python train.py --n_experts=192 --experts_per_token=3 --moe_layers=[0, 1, 2, 3, 4, 5, 6, 7, 8, 9, 10, 11, 12] --router_score="sigmoid" --balance_loss=0.000165 --vocab_size=4096 --parallel_block=false --init_std_qkv=0.0795 --beta1=0.93 --batch_tokens=[32768, 65536, 98304]
Below are experts of layer 8 (counted from 0) of a mixture-of-experts language model. Rows are named gate (a neuron's input weights, with its number), up (a neuron's input weights, with its number), down (a neuron's output weights, with its number) and show model dimensions 0-95. Each number is 128 + 24 x the weight over its row's rms, rounded and kept within 0 to 255. Numbers have three digits each.
Before each expert's rows: a language model's description of what the expert responds to; "comes before" lists some tokens at least twice as common just after its tokens as in all text. This comes from a sample of Wikipedia text that the model never trained on. Tokens count by the router's weight.

# expert 0
Passive participle endings. Word-final participle or adjective pieces after was/is/been, often before by, to, for, such as described, replaced, reduc-ed, compar-able.
comes before: "by ", "to ", "in ", "as ", "for ", "with "
gate1:121117099147079119099089127104163118128146108110156136118148125100116134094133120164102098098148113094119125158145155127132110152139187131118145099104079170127129096121140193128144101103117094134131126111148092133098174146157124100134168119148121136133129082152149105105114153147110106156
up1:129126077103094148125108151129096147140154122125122113152136106079107184105139097116109161157088120141126125193133125099127143136178150146129122127105114126096156102136144090102164093121142147146138126125126167174121107113106180117160129136129130135139121151140125125160119169113168127174
down1:152123142129118132140079113106140153122159142126127148091140097125155158145158116137143143138132148159091075139112154117181135182112141163129136114105109170130111104175150087104179108150128148124147137127169160127133106128142126114066122162111105130137140102144113127112148136122104180148

# expert 15
Sentence-ending breaks. Period plus space, or a line break, ending a sentence or list entry, just before the next sentence starts with The, He, In.
comes before: "The ", "In ", "He ", "==", "It ", "== "
gate1:134069121090100091148118104153090143130097099105126071144134117122114140098109150155123101129156101120133140088158178138122095107110142128136118118089089125184122152133132151154125141158140100163117109118167134101091112183168142106108137158153135114127126112124134150130143141148151150128
up1:109142114150131126192139112125075098104126154172112143127168139113170096140104127128100139135139145096190110140135142148136110144133138102120121111123094151107166158114087147100147161126149125139112137134161103140155115070145099174131114126133150101127087124171114137153132152097151143116
down1:134148145124157130108115118094143136130104143127085129121115137107145104114135134134106126142137098136156129084110111107145132130086080172115110115137137129072123109114119130125144118137083153138157114116136122136137100179108078116142118138116130144153136129250113128089145135109126103117

# expert 29
Plural noun endings. Plural suffixes and plural nouns, often before of, in, were, are, such as -s, -es, -ers, people, children, members.
comes before: "of ", "in ", "and ", "were ", "are ", "to "
gate2:094101126147079109159142114105099144082142161078141116134132151153105144142120135150122149127160120119092136153115116136111164134158109172153138131091137130103126134088074143137187138133120154123138112162109175141184112106122135124153117141132119156128140154133138117167111087086117098143
up2:122141128165167101132101119097115111104141151146087106120139165119102116127099061104145068134141105103089143156129170099107149171154137144115147183135144114125107123111133101112116140104126156165150087131125119123132140094159129148104134111123092148111096142155112126147081137115155105123
down2:123083131127153117144155095114103153143097103140098131103101081120121131132091093112154117132125146114114090158151167148157082122131125141071113164103114136126145138115106134136117099103149113110142138106085088132115167189130141125101118109160164169167115154132102121153111139133150096126

# expert 62
Table cell separators. Pipe separators, blank cells, minus signs, dashes and plus signs in sports standings and election result tables.
comes before: "|", "| ", " ", "0 ", "0", "— "
gate1:171154111132177173150132135143168129144136154131154144125112122145117153168107068131124142125124138143120136182124126158122118149151142128138075077152154125142114128145120111142142157148115123127108141089097120174135124114086149137143114085137175140150147150139120157110104137091121176170
up1:106112113111101123125098090145089130143129157157110109139127191089112132125090126128086134107120129158106119143178115145142139104142116121103130147106121133094117133151184135110133109179127103122151136135125140101155098109119140085112152069130092200130109134136124074132131116110121130124
down1:147135109120078115089138116164137127151126155107087127103112105155138120135094128108126142116090102139126040119155144109111145137115133128109182108126168109128104135122125110108130164143131134157086140101110127107180123154076119115129112100173145085140122117096119163112120140128120163132

# expert 8
Small counts and quantities. Standalone numbers and number words giving counts, such as two, several, 9 games, table cells and COVID-19.
comes before: "| ", "|", "(", "years ", "km", "million "
gate2:149131108118113110118118107123131087103123136139127161142119154137109150190101086136134134147139102153142137144140104126140152163091107058128160101134096128118144137104092146138101108143118168128145152100139137119084150170145091123112120144118173140154070122138103148093091081134118139122
up2:101109140111134114115116127123108115109056155096149122134084151113149179120128106140095121124103127105152129143128125132097157103134163095130126122111114131090151165110083132108168158145150135110101073123115103140150153133112086090118076106091128149121133120086125128082136135108101149116
down2:114102133135126089132157148140139051132134126072146140150138119073158148115157147132171088141079151147106121134133122107091167098101102125136116184118158124108137102116120133152116137131111154098116113134118125145143137093167147154142126125133115124118119138070113099162156124131091152123

# expert 25
Modals and infinitive to. Infinitive "to", modal verbs and subject pronouns before a bare verb, such as would, can, may, did, they, and the stem vari.
comes before: "be ", "have ", "not ", "ed ", "make ", "ety "
gate1:098128125102166057127096121126129131175089157124111114129132130140106123139139164106144121117112151093152135120130138124131151126146142133122149172167135161134099164093134137174160097158169130139089139139150130097161137117154089110144107101129164114157172135131143074099115146105116152138
up1:154123121168103153132138095088170133169150158131133133169142163137157121136098108115120138135126160139119114135081090124109175164145127125170121114138198118129153091126166094120142152143105144084123143171139125134131098141125176137107136115103106130123131133095127141116112130163154120174
down1:136100092138119166153120143074116138133132130127125165169128171166094100152155141109092100160119159139119112124144152162127138166145122098139149135115145118128162120188122131160131169109116112125153153128082102125141078121136099151130157123185138131121097140118131147080148119136129154155

# expert 54
re- prefix and directions. Word-initial re as a prefix, such as re-birth, re-ferring, re-ach, plus compass direction pieces like north, south, e-ast.
comes before: ", ", ". ", "-", "fer", "al ", "."
gate23:137158148139141106172089122156132098101129113154186146105081136114124092145138108146131160178161126143134101168132140152125143109107157120151173143146105173144131147165136141122115157110132156144131143147122114135107130155147134130142180094109098140091123120179105105148079128131162127130
up23:143124090122119120108123111097111143117150120129123095115149135108139155081112111143190121131136077116104138153121149143161134114157141084084114160131111138132082121121133113152125155119114116125126139121080111127153185162134110131070187151129152103198117120133153146140133132147134136105
down23:124088135113160120149123068126132126150107127159113090130152086166114167183130083107108160142105135148097143120119106119143092121132124135117094123105137111102110136104160102154130120102106108114120162108158107139132136137092115123182070092148097100113108105095110156128120137104141145110

# expert 28
Digits in stats. Numbers and leading digits in tables, scores, lists and statistics, often after pipes, colons or semicolons: "3-1", "Tracks: 2", "47'".
comes before: "–", ".", "; ", "th ", ",", ":"
gate23:132115165121155087097104104146165148154063098143110079183128126150147136115167111142116158098131162075148153153139099165128116119137119121127119183111128107151124127161120073136088133141129138153131152116116114073117107142120135113131106114128111136139088141137127120121131147100092125140
up23:081155132154135146143102137114120135131142123079124111112124133125155151121123101099118120132121128117142143063130123108095103148135097105133165190140143092117178157077106127128126119198116141127119105159129133090121111136133096083138110145130130078129158071135109103133122117126158128130
down23:146094115127136162134109100120119186127122144115105155116140111137057101175074132108140131138112121091125094160095102137141147126134156084156125114130100122109121145133151086159160103094155102078174172120127114154154114115135130116122116119150151149121175122117120104130117146106111130121

# expert 58
Quantifiers before nouns. Quantifying determiners and adjectives such as many, some, several, all, these, various, large, often after of, and or with.
comes before: "of ", "than ", "and ", "in ", "for ", "other "
gate0:162146142100140136161117100070129075107131128123133119128112078129102108089121161165146102144128108094151154147111112106098107153097152135114097098131118137145146162134126106116096117113172163120119138139127118123106157107137140132136174132100124122122161093121113116080145117198123170139
up0:142162107116097148113178131132156105118136111114124154127124088133122154146146114107105159107092107144134127120153139123123128161109156174106113097154108139147111133099100115102161137106066111142088127146126108143076130139095201111134109143117110122117124126061114131150149135139164102099
down0:157133094099104151115118142129129128116135124149166100108163156107150142095128133155116125134138138131138096083117173117133176154133091122141144154105114135132096117172098145101170110122109123113097104128124119112122071102135095110154119160125185140094101094059128121115153126107150152142

# expert 23
Table cell endings. Final pieces of words and first names closing a cell in wiki tables and credit lists, such as Score, Antrim, Mike, Berry.
comes before: "| ", "|", "K", "B", "H", "("
gate1:122141136101138116125157121161166132129114128119122112165114146079114180115140137119122155124096150151123122118104129104143095127118134150127181134140128105136121180122150129142090147125161136161103126139107156157147132132129081120116148130173174057137163126151135097114156120168181163104
up1:112115129111102151092080160128139170121134123121142144143141119122176140141090089162103156087137170126103102151100147101117152118157139122161156083129128153130121135109116126140152134150157122122092133105072127103164165160140179139149099097108164131108098120124113078125104135137143137117
down1:140125128128121130108151158185125135128134112105139148133114121120121142189135143120172133138126088159135132155138076170147155162125149102094122179131132123124110092163121139122120120071149110132127094103138126065140123163129102139155138083103145142160121142184151143129116146091134104131

# expert 53
Non-English name endings. Word-final pieces ending in vowels or short syllables inside Asian, African and Slavic names, such as Saudi, Gujarati, Talgat, Oleg.
comes before: "(", "and ", "K", "B", "was ", "in "
gate1:117140059141120090106137132114117147098125106130104084147121092141139118121110112107103137144126121105142140078119115149129110124072075163137144150101150150127190128121109187106140142124134100116125130176123138146115155151126120144102106129099104114144112136154129144114151169153070125145
up1:147116156101137134125119184112161147110153165097103127144083109126120155094122098142076148089116118138164123131156105088142146157122117162138129113134109067081127104091121178132105146111150129104109123139136147116121125174142097146149137131133137096137128127172134159106156162135136155153
down1:145134109133107055177157148096135137153111138147070151101137099092135154128175164131147127123102140102133104091136113146096127099105108156128126114089110101114113142136135136149126138139098113117085143148158094153104124130157127123092119136131108121183112115165065141123118142132122143124

# expert 19
Latinate stem pieces. Word-initial or middle stems of Latin-derived words before endings like -ation or -ated, such as or, serv, educ, administr, associ, plic.
comes before: "ation ", "ated ", "ation", "al ", "ate ", "ations "
gate0:138129135127119111133108101103123122131119093106126103077138115112124111175096091157128124111153128180130112130126151104138092175108106102092111146123111131144139133120146103135132147141093070122069129118162127132092089112145116087115108161190122168104149120148112128111143140155145087103
up0:126111152162151110121132116119107143138163118126154127141181142163130118160139156095114097153102148159122103165120182118131165132110109131110091113130155107110117137112141087103129135116121097079109134136096130107142145162075117092118125156127114093078133126131145190150120136153122153079
down0:149128151131110120114122090089080162172128120141130082119140110135188129103105141157109128110137131110090097121143152130079154113140114093086148135115163135148112109137105152107107101125125143118130133158107132146108109154090168102194121122089142141110131109153130129099158146148153102088

# expert 35
Place and surname endings. Final pieces of place names and surnames just before a comma, period or line break, such as -ington, -ville, -ton, -ley.
comes before: ", ", "'", ". ", "\n", "; ", "-"
gate16:143117144160133135104141139152092134149076120081155159094057127120138109159155092143156127149122121126146139105135122139119146124083154131069153102129155160142116122128155155112113129152138090115118113116149156126110113155157158135110139160159182143158112113143100141154154129138082114108
up16:104125135145150127100124107128097078122129099166171121131108106149145134128180120113120140152103152073145134102124125088114113106141112150158145114129140076140150133147163105113165186114127118145144121112154171102175108120099158160105144113095128160151165146161118139142095119147143114142
down16:170187142122183140152117119146132108118125114119123121169086121147123110105131123147152122135146127130139156121120089125148130138104116199122146106145105109157146163145108129142134092180145113149136142126132099100119147095115118147082175131152141134116175118135097161066128153144112147142

# expert 38
Section heading words. Words inside Wikipedia section headings after == or ===, such as See also, Early life, Career, Biography, Plot.
comes before: "==", "also", "===", "career", "life", "ography"
gate0:106127108141105101081081130096114120202130146117122124131136135144123133108147121141162136153096095123122145125166131110142115136116147106194135067115132127144140131139161140089129131119142159117154112149162133108125095154086104169130153124140131141136085109144128189114087141151146144147
up0:116114113135109108150134095133156142122149138138118086169121158156160105158146109136139074165119094133137135161153117152126098121119100121118134075164182131107141156113143149170178143101120128131134068112140124122132116093122125148124117160136174091156125134127152156144136148075099141117
down0:119080124105116123102099059144145090177125129102145123091160136167123136134097090112127111154128150114135163117127162140117132157094096160167115127146137134153110129150118125121104149124127115107108130145112124146177174161117151157120133116127130110166139110184120151150104177148103146110

# expert 33
Slashes, URLs, sentence ends. Slashes and colons in URLs, scores and chess notation (http://, 2/35, 5:00), plus periods, exclamation marks and question marks.
comes before: "\n\n", "8", "\"", "- ", "s ", "A "
gate1:136126151134163108131139081123097152093130090161146104112149119136108141094115094129119150162114104173144112129166110164141122142133136101130134151120113144111130133159082136156079134097154169084150138135124154128157132158104177173105130156108117143138165170123137086117122092133101115100
up1:113117134152113127100121134146128098131139108122138146132149115137111183147159111103085141112106114124148140133088140166131138140157107087113147142153150116149131126111117164139140136119100111158123114147118154190149107114142127145132142102091114046119155141157111110136082106092184148178
down1:083166140124146097139139144133129109117130123118166154097145127073132087128132148115096127143129087105166149118105117097116159087092161111157148144150086122104125175147092107169110104127131137098130113137121139153150140123112157095128119090150137102092124105101182094127158121134111162119

# expert 20
Discourse subject nouns. Sentence subjects before a verb, including which, it and nouns like film, music, production, plus the prefix dis- in discriminates.
comes before: "was ", "is ", "of ", "has ", "had ", "pos"
gate0:132097115128110168114117118152091165119116127104139107098126138095126132142148128152122116094126160126129104088128099146126161139096146126141131079159106079116150132137122132105108117163140125116109088076124113141134120110076131138146053161114136117146135121156091089133121096176085146151
up0:112119120135082137128112124175097139130111084117087127140129059164117121121144137135130139106172155139116166141080170153114099151129137103129118145152143111166124135162156101158145101128150151134167096124113105145109132155152095117129168160081127117103137152145144152126159109137164101117
down0:140111085138123111107094086110151151125157142132146129096124133130166090137137102086111139146104105136144142129138166146125103108162120152137150147171160139128148099095124110144098082129132155122133177133122111130099124140120090166166120108134124141157184154068155142144103097143170125108

# expert 57
Verbs and -ing forms. Verb endings and common verbs, especially -ing forms, taking an object next, such as taking, using, make, gave, orchestrating, sharing.
comes before: "the ", "a ", "to ", "and ", "their ", "in "
gate1:144113155123161096093107125157104122133117133096110144158152159134127129103147138157092125154117114143108138146110124144130181167102107114164161107102171106091100122149168105156140104177109128113140095095139119082148101099091140146137138112113101093167141103152111115112156105088125140138
up1:115133094122093153162097153113155161120140165123166157126117169142123131162140123109095106156094111176114105116120133113111088104132136116134140109136124118105122146127177159154138117150103095109111152118152121197159099099084151122178113115119117149124116114132104105165110143156159123159
down1:095140124145112125118097122123083105091112141109119117090105123134112120148098081134082154117161160182185099130114148126086136104135125115168145131105154119144140156109126132139126129127096129144133131178135158130142118097113111117101159103133088093157117085145081127170128140105099156125

# expert 41
Closing brackets and quotes. Closing parentheses, brackets and quotation marks, often after years or numbers in lists and tables, plus N in coordinates.
comes before: "| ", "\n", "|", "(", "and ", "is "
gate1:102125133116125138148141110076116098115162131096190134159126097097132109140153132123177156152113138128134104082141145146157152148147071113141139139147139173151106119123086169145144130132142136112114173158142096131086097107106097131103079150137098146139132114124101096112113128156131116128
up1:125108173161182101094103139124141088119149098109106163125144130152174090123116112155085106179124148097131138118113108131148132109083099144151126166112104117110156094100126099088094117145108091096113134133124103119134121100120102107133130108162157109142087143114116148161165134128127141144
down1:178136112143137195132110105124109123116121126111112160144133124105136174110075147138149133097095147119168123166123127130096157120167121123164138165119167136125167089147110119147146166126146153129190173127108135119130114150146131153128135156119135142103146083154121130143159143168131156111

# expert 10
Personal first names. Given names, or their final word piece, before a surname in biographies and roster tables, such as John, William, Eile-en, Ad-am, Kosu-ke.
comes before: "H", "B", "L", "K", "G", "M"
gate23:147166108111131142131182097110134101103109125132106102117130140094089129100117100114154150114119114107109135150136132101112105131156159141138088132174109144150108138169125098120151117111102118080139170116111144121128133148112161146165153123140167113139095071111130127156166052123151111117
up23:117134071173113122153149158116173116099138131089140147128112144098122119132078158153129139127117126115140143167113148126114106093127117151142146131180132153142047131092120107118122156126146143097136143079156154092134134139119120122130133078154130167092163139121111140088140102114140126118
down23:169122127124142151098144125135122141123098102122069120117157191136092137129136118146166135132126115117155055114136116121127102106150147128067145155125090122127111150118138127114175143155099147119158128116107148120123124091149175161152123192133121084121119104111147155130122103115150132116

# expert 7
Title word endings. Last pieces of words inside proper names and titles of records, films, places and teams, such as Record(s), Entertain(ment), Shangh(ai), Racing, Street.
comes before: "| ", "(", "and ", "in ", "|", "Championship "
gate1:142135098120148171146118125126125089112130166109134113118113177174122127140169147123186108098129156128115095165117132096140127095191136148143093109131083142105108131171104129150130126102153131120081093156136132094155160132108162136121149142108130110127151171142108124114126110123143082140
up1:168105142145104089134159120126135105167142145124076109127152166134164132161137127134166156163116130169095109110140113115150144176142129159111113102127154107133124152125113124172153169139151154142111130128133142110155141066148111113124123164176132140132102155124164106109131086164117105098
down1:120121130136159150142153112132137112129088095117102108116133110142178139147133160163144082124138133125139095090143102134129158130091152146072107146152135132124099116137125145136145090094150188146150097111104125073113126102100143131100115139117157150157111129112150086151114069115086146118

# expert 42
Mid-word pieces in foreign names. Middle pieces of long, often foreign, names and terms, plus non-Latin byte pieces, such as Leipz-ig, Kanellop-oul-ou, Uranoscop-id-ae, Afghan-ist-an.
comes before: "o ", "a", "an ", "a ", "an", "i "
gate1:138131145095080123167123165077143146150117119105145108132119101149113152085101096180134132123145110132118122126126149093093072144118114079099097096141094126144121120130141125099147117122128085117148115142139120118137119147117104121184113101091133091090127176116107127140172138146161132139
up1:121118170105123117127121157122097156112098107117151091156135118088067182099133161158116123116117123085143156109145166094146142106099162122089128115154104091137146091130120147092120136126112088089137141146117102173132134154131140123103098137117143096132116127115086142129126153128169168123
down1:140160138149133112139115131084173098135129137104131118130142101124162087104158160167085142140122139142117106147131143138143063109122146088100146177162138155114100162125100128159124125126135133102162124112079136099096112108142078146136126148119115103155186125133131123115139164149119099098

# expert 50
Proper-name pieces, table numbers. Opening or middle pieces of country and place names, such as Nether, Hung, Hon-ol-ulu, and number fragments in tables.
comes before: ".", "–", ",", "; ", ":", "k"
gate1:103118163109164184105167120109127100115107116170122133099101073127119124151151111147130120113109141126123095116091147124105133113117161159138134109115095120136164112143148096113092124137123090127100080181079163146143152123126158132139151126113138169153102086147122109144104157144123101151
up1:142133119101140161082102125155083133142099121110112113101085145136140151145129141128144133124108144126132100123104112121181148168155166105118154089109141125102116167099149166138145125170115148160115115139114172140127095145152161123134144109131182165130161155165118150149155081097145110141
down1:137160108115137127121148102172092137169109137120125161144116147118114104113096095176117111147150128130097133155149140120111153109118148188116119117149106114122129158129160122089099138112097183138089106120144146144144118126109111128148114140153105123131162071127142182069137163120168125107

# expert 22
Copula after subject. Forms of be, mostly was and is, also became, remained, been, right after a subject such as It, he or which: "It was first held".
comes before: "a ", "the ", "also ", "an ", "known ", "not "
gate2:132127122064112098135099169182092091145145140137152076112138115147142149100114103095116135165115139134124104107111134110125092076140117134152135139138092117135125149090114136123106152088132112118115113151141122120144114178145139148175082102107082122131130132125116138129100173081124134105
up2:114108123186128158090139088114134118115133144148149119132125103156143119156125109155120162109167096130063145136172152191110096107139106130115132147151149110134114142110132119161120096125091113103119149146145180126116095088106086113120140108152123157107141086139107140108134130152092143148
down2:109125135156137082116148103163128116138117121128189157152129118136098106152150150131133099168068106144135166114136121177103128147129138099131098153121143087144143108147140131125148154124155067125142137162110146099087128122088094132098135145144127169110115134150174142142084110150117126145

# expert 61
Table pipes and naming words. Pipe characters starting or separating table cells, and words introducing names or examples, such as called, titled, named, such as, known.
comes before: "\"", "as ", " ", "201", "200", "The "
gate0:155142137151111149161175166097104135166122115147144116140145125124113107138169108132164165144129122138149089116081097112106159133105139097164113118130154142143113150142162143156121153150143110108087129108123110169142123108136101100089163137119132096153088118108155088110165103141132071135
up0:112084113135112107078136142139121111146126157110088170152165156094129108139131144101137126072126119132139137129134130144140114164126124112156153145103097153098119135147116129152121127159120154091152125133128123054147136149124108114138126154162117105101120108147114172090123155123178129058
down0:116123131100148106141134115164150104129089111112110119111052094126089105158133139150125179100129140112159154153151144110135090099152178152105106119091103154130136142131160105142050116115138134107134116123147117118124137149146142130125132140106153094158143155117134139114134128176084148145

# expert 30
Election and statistics table rows. Pipes starting table rows, or before party and candidate names, in election results, census and stats tables, plus party words like Republican, Democratic, New.
comes before: " ", "York ", "Total ", "Republican ", "Democratic ", "York"
gate16:096143093116115124085115100095141097118088146119191140125118127163114083152085149122114119142124143102133143130125116114115142138153124117131145122133129172126089153104114163158078133095107121148116085140160119103180150146119133132141159115111126120155147154118138096144163143165123067101
up16:141123122153124121079140134129112094121126125164103125109126145137157109147144124108132127124159111099133102167140169164093154158109078077093110088125128148173162116122092096125081118152108145112166127128124146134153146162131110171101155138153119145125124082108140134170105174138141149143
down16:159130150130115080123135117121150122153090107154114157182112121135155121121147106088130149115120089117123159070138136106175126126115125096132085121119158159141158109126109136149116153113169126114102166104145122081145111141132157114099114164141057146156108128097159132098113146139140109132

# expert 16
Paragraph-ending punctuation. Sentence-final periods before a paragraph break or heading, plus "=" title markers and other closing punctuation like ")." and ".": "main rail station."
comes before: "\n\n", "\n", "S", "9", "5 ", "0"
gate1:155142134144154122120126110120131170096129116133134127162095167126117093148160099126156122110092135082096149125117115106099109118110129143141158132109098124150090134133103131121093127052128142168080117130145112120135095180118110160132099132072124107120112163151143162135113076138136123106
up1:133117126122113140122100094149127131108146111141154145086126148129179125129093129131170121141130129112122169128147105117127131116069073138080112120111143081123085142138076097179118102096133101142124131085091111154144117141127122154139099125181123177096151089131113125130142126131113148114
down1:156156117150173096134127103154137148112106114113127143094132111106111159124136138158169126114113129110074150098110107164096125148102125115137141143171134141144153150156097148113132133093096131140104091132147142163098130151131133094125078158108166122100152105073115103138131084173109159141